From a checkpoint of a small mixture-of-experts model trained on Wikipedia: 805M tokens.
Below are experts of layer 3 (counted from 0) of a mixture-of-experts language model. Rows are named router (the router's row for the expert) and show model dimensions 0-31. Each number is 500 + 50 x the weight over its row's rms, rounded and kept within 0 to 999. Numbers have three digits each.
After each expert's rows: a language model's description of what the expert responds to. This comes from a sample of Wikipedia text that the model never trained on.

# expert 36
router:538497533599585493442599490499437548544551532412429426429400505588546543444428534563493431532486
Description: Foreign surname syllables. Middle syllables of foreign personal and place names right after an initial capital, such as Ch-ish-olm, G-b-agbo, G-aud-io, B-ury.

# expert 54
router:562476526532593607527547543506464430534446568449412558545479515489448513439453547472511428534551
Description: Name-internal syllables. Syllables right after a capital letter starting a name or word, such as D-on-atário, S-onny, V-ar-so, M-ont, R-oman-ian.

# expert 56
router:485472482582495473460481407460505496473496449526455469460565489437475513608455497474443591525430
Description: Infobox field labels. Field labels ending in a colon in infobox-style lists, such as Born:, Built by:, Duration:, Country:, Succeeded by:, Website.

# expert 14
router:421442531457433462465430436573481546464574511457485500527467537570459578505505556447607525565566
Description: Section headers, discourse openers. Line breaks and == that open section headings (==Early, ==Matches), plus sentence adverbs like However, and Although, and adjectives before nouns.

# expert 41
router:420446530460428460469429439572479545467578512455485493532462535562458586507507559443606527559564
Description: Months and sentence starters. Month names after a day in office dates, plus sentence-initial In, articles a and the, and word starts after line breaks.

# expert 35
router:421443529469437465469433434583486550455582511456486493524460528558454584507509563442608524551556
Description: Acronym and code pieces. Capital-letter pieces inside acronyms, gene names and codes such as TMPT, WTNG, DSM, plus odd pieces in titles and Thai script.

# expert 1
router:427443532455434459465429435567477550467570511456485497534464522557463579500507557448605528562558
Description: Proper-name first pieces. First word or opening piece of proper names, such as given names, places, brands and months, often in tables or credits: Lawrence, Jas(ło), Chevrolet.

# expert 53
router:422445534453432461465432439572481550468567508462489492528469533560462580502498557446605524555568
Description: Closing quotes and separators. Closing quotation marks after song or work titles, table pipes, parentheses and semicolon-separated numbers in results rows, such as "Aleyah", 1;.

# expert 49
router:423446534454431463472432434565484547461582503457487490525468536564457583501500557444605524560563
Description: Words before examples. Words that introduce examples or elaboration, such as such, like, including, the, with and dashes, plus "-;" separators in results lists.

# expert 59
router:426439530460433462468430440575483546466579508455480496540468537554456585502507556443604528560560
Description: Country and nationality names. Country names and nationality adjectives like German, French, British, Uganda, New York, plus H for home matches in football tables.

# expert 19
router:427445536457438462466435438573484548466576515458485496522460534560455583506504560446606531560561
Description: Sentence and item ends. Closing quotes, full stops, colons and decimal endings that finish titles, citations, sentences or list items, such as "Apsiha Pragmata", 8., .5.

# expert 28
router:457514472501497499492530443477474483518500547475482566383449455517534486510536514465537578443349
Description: Determiners and possessives. Articles and possessive determiners starting a noun phrase after a preposition, such as the, a, an, his, its, 's.

# expert 45
router:419445532457435465466430433581485550459578510464483502531464529560461583502509554439609524559561
Description: Table pipes, list dashes. Row-start pipes and dashes in tables and lists, plus connectives like with, which, despite, according, due.

# expert 11
router:596463406559517535497495496521466402490555509533560560538446559513488520495454482516480554500549
Description: Foreign name pieces. Middle and final word pieces inside non-English personal and place names, such as Kamene-v, -ović, -berg, Sures-h.

# expert 47
router:494546479537388538519453534530476542527533535620520474456479556465555510548419528515475514450418
Description: Abstract noun stems. Opening pieces of longer abstract or formal words after the, a or his, such as situ-ations, crit-eria, desc-ent, author.

# expert 26
router:441511478467407505569494485473546555425451520534516548483492514564514485438471568610459532417531
Description: Commas after words. Commas, often fused to the end of a name or word (Reid,, Cairo,, outlets,), that close clauses, names, places and citations.

# expert 30
router:426450529453431462472425437577490550474579514466489491518450537564456578503505560438599539560557
Description: Language names, currency amounts. Language labels in Indian filmographies (Telugu, Bengali), money with US$, £ or €, ISBN, Nominated, and Thai script in tables.

# expert 15
router:429445529457428465465434436575493539472576515457487503532453540560466578510511555447606520558562
Description: Common adjectives, short pieces. Everyday adjectives and nouns after a or the, plus single-letter or short word starts, like poor, dark, high, stud, Coff.

# expert 6
router:503479520488471492485534603525555485450512420490584468486572476592453527510542341524431465475481
Description: Line breaks. Newline tokens, especially blank lines ending list items, table rows or paragraphs before a heading, list entry or new text.

# expert 50
router:429446530453431466460433437568486550452561519460494493528463538556453581508499553451606521559558
Description: Topic nouns and name pieces. Abstract or domain nouns and adjectives after an article (political, cultural, Act, economic, development), plus first pieces of personal names in references.

# expert 7
router:543459549590493514559552500514532440465504587440485408552539439495445502566534474450429477542531
Description: Line-start list markers. Bullet dashes, table pipes and numbered markers that open a new line in lists, infoboxes and tables, such as "- Directed by", "| Year".

# expert 16
router:426447530457432462467435437573480547463578510458482498530467532558460581504503557441605523561557
Description: Name-starting tokens. First names or name pieces starting a capitalized word after by, to or a table pipe, such as Richard, Ronald, Roc; also table numbers.

# expert 17
router:588515392504510489534504485479516542438501468558600528521472538495536526548497514482552457474472
Description: Mid-word suffix pieces. Inner and ending word pieces of names and words, often adjective suffixes, such as -ical, -ian, Lanc-er, Kens-al.

# expert 62
router:569486411610569555519504490485581468480462427635522474543460444500501542567577511547502444544494
Description: Mid-word fragments. Short word pieces in the middle of a word, often before a suffix like -ing or -ation: ple-b-iscite, outsp-ok-en, mist-rust.

# expert 58
router:425442536462436458479433426579480537469572505453482499528468520571456585503501555439610534566562
Description: Clause openers, name pieces. Clause-opening words like that, how, why, when, However, plus capital first pieces of names and Latin endings like -atus.

# expert 52
router:428450540455442464462432433569486557482570518463484508532463517555453573503505555447596527577564
Description: Country and group labels. Capitalized nation codes and group words in sports tables and names, such as USA, GER, Women's, World, West, National.

# expert 51
router:423443520464431459473433438566482539461566515462483498531466525566462585504499560441606526566562
Description: Codes and foreign fragments. Capital-letter abbreviations, country codes, units and pieces of non-Latin script in tables, like ITA, FUJ, m, CA.

# expert 42
router:489492505428421455595443509525584470425541592433560437477501470447444470568464542543491522477539
Description: Years and dates. Year numbers after in, From or an opening parenthesis, and year fragments in date ranges, such as 2014, 2019, (19-59)–1962, October.

# expert 60
router:547530453470420472514504437555430544596515492498436547597496527478643359417571510523531516562535
Description: Quantifiers and number words. Quantity words before of, than or a noun, such as all, many, both, several, two, other, most, each.

# expert 4
router:419441528455426463472429432574487549468575510460482502527465540561460583501511556447608527550559
Description: Table pipes, prepositions. Table cell separators and short function words such as of, in, to, from, especially symptoms of, and semicolon-separated score runs like 0;.

# expert 13
router:442500503467430478491541436550480509531480553632461454552488520462446554498414523520514439490433
Description: Lowercase word openings. First piece of a lowercase verb or adjective split into parts, often after "to", "was" or "a": ext(ricate), dec(lines), inter, rel.

# expert 46
router:421442529457432463469430434569480549461580503457485501527460536558460585504510557444607524563562
Description: Of after nouns. Of, to or for after abstract nouns like risk, symptoms, history, plus table line breaks and some first names like Ivan.

# expert 43
router:426442537457432457462431434569489550467566508457489500530467540559457581506501555442607526560564
Description: Name and noun pieces. Opening pieces of surnames, place names and nouns split into parts, often after a first name or "of": Dan, Win(roth), Kri(ževci), Lug(ano).

# expert 27
router:478497489444442503491535509574459575591531422581447541532415482585501465442503506478462607477438
Description: Sports result prepositions. Prepositions and result words after win, scored or released in sports reports, like over, off, against, def., defeated.

# expert 57
router:438537467450444517470436497515420460448509633438443480468555558507484495560572552497470529499424
Description: Sentence-opening function words. Articles and prepositions starting a sentence or paragraph, such as The, In, A, On, With.

# expert 39
router:424450528462434465463430432574485546468574518457488494526464532562460582503509556441606520546564
Description: Capital starts, quotation marks. Capital-letter opening pieces of surnames and foreign words, plus closing quotation marks, like B, Gr, Hart, Sur, ".

# expert 40
router:566486471500497491424507492526454564586388480600491536567447495473626331411482530501515425560491
Description: Ordinals and modifiers. Adjectives right after a determiner, chiefly ordinals and counts like first, third, two, plus new, former, left, physical.

# expert 21
router:416442531459431464461433435573477544465573509460490495531460543560467584505514559447605523562556
Description: Foreign name beginnings. Opening pieces of Arabic, Spanish, Thai and other non-English names or places, like Abdul, Los, San, al, El.

# expert 9
router:429444529459429468478427443579479550470574512467488501537466531570457585508509557448610529564563
Description: Months and list numbers. Month names in dates, plus numbers, pipes and connectives inside tables, scores and semicolon lists, such as March, 12;, |.

# expert 18
router:573470521525610549504499547573563421537504518588470590560458446433480490495466508435455476532519
Description: Word-internal English fragments. Short word pieces at the start or middle of English words before suffixes, such as the f in self-defense, cont, lect, citation.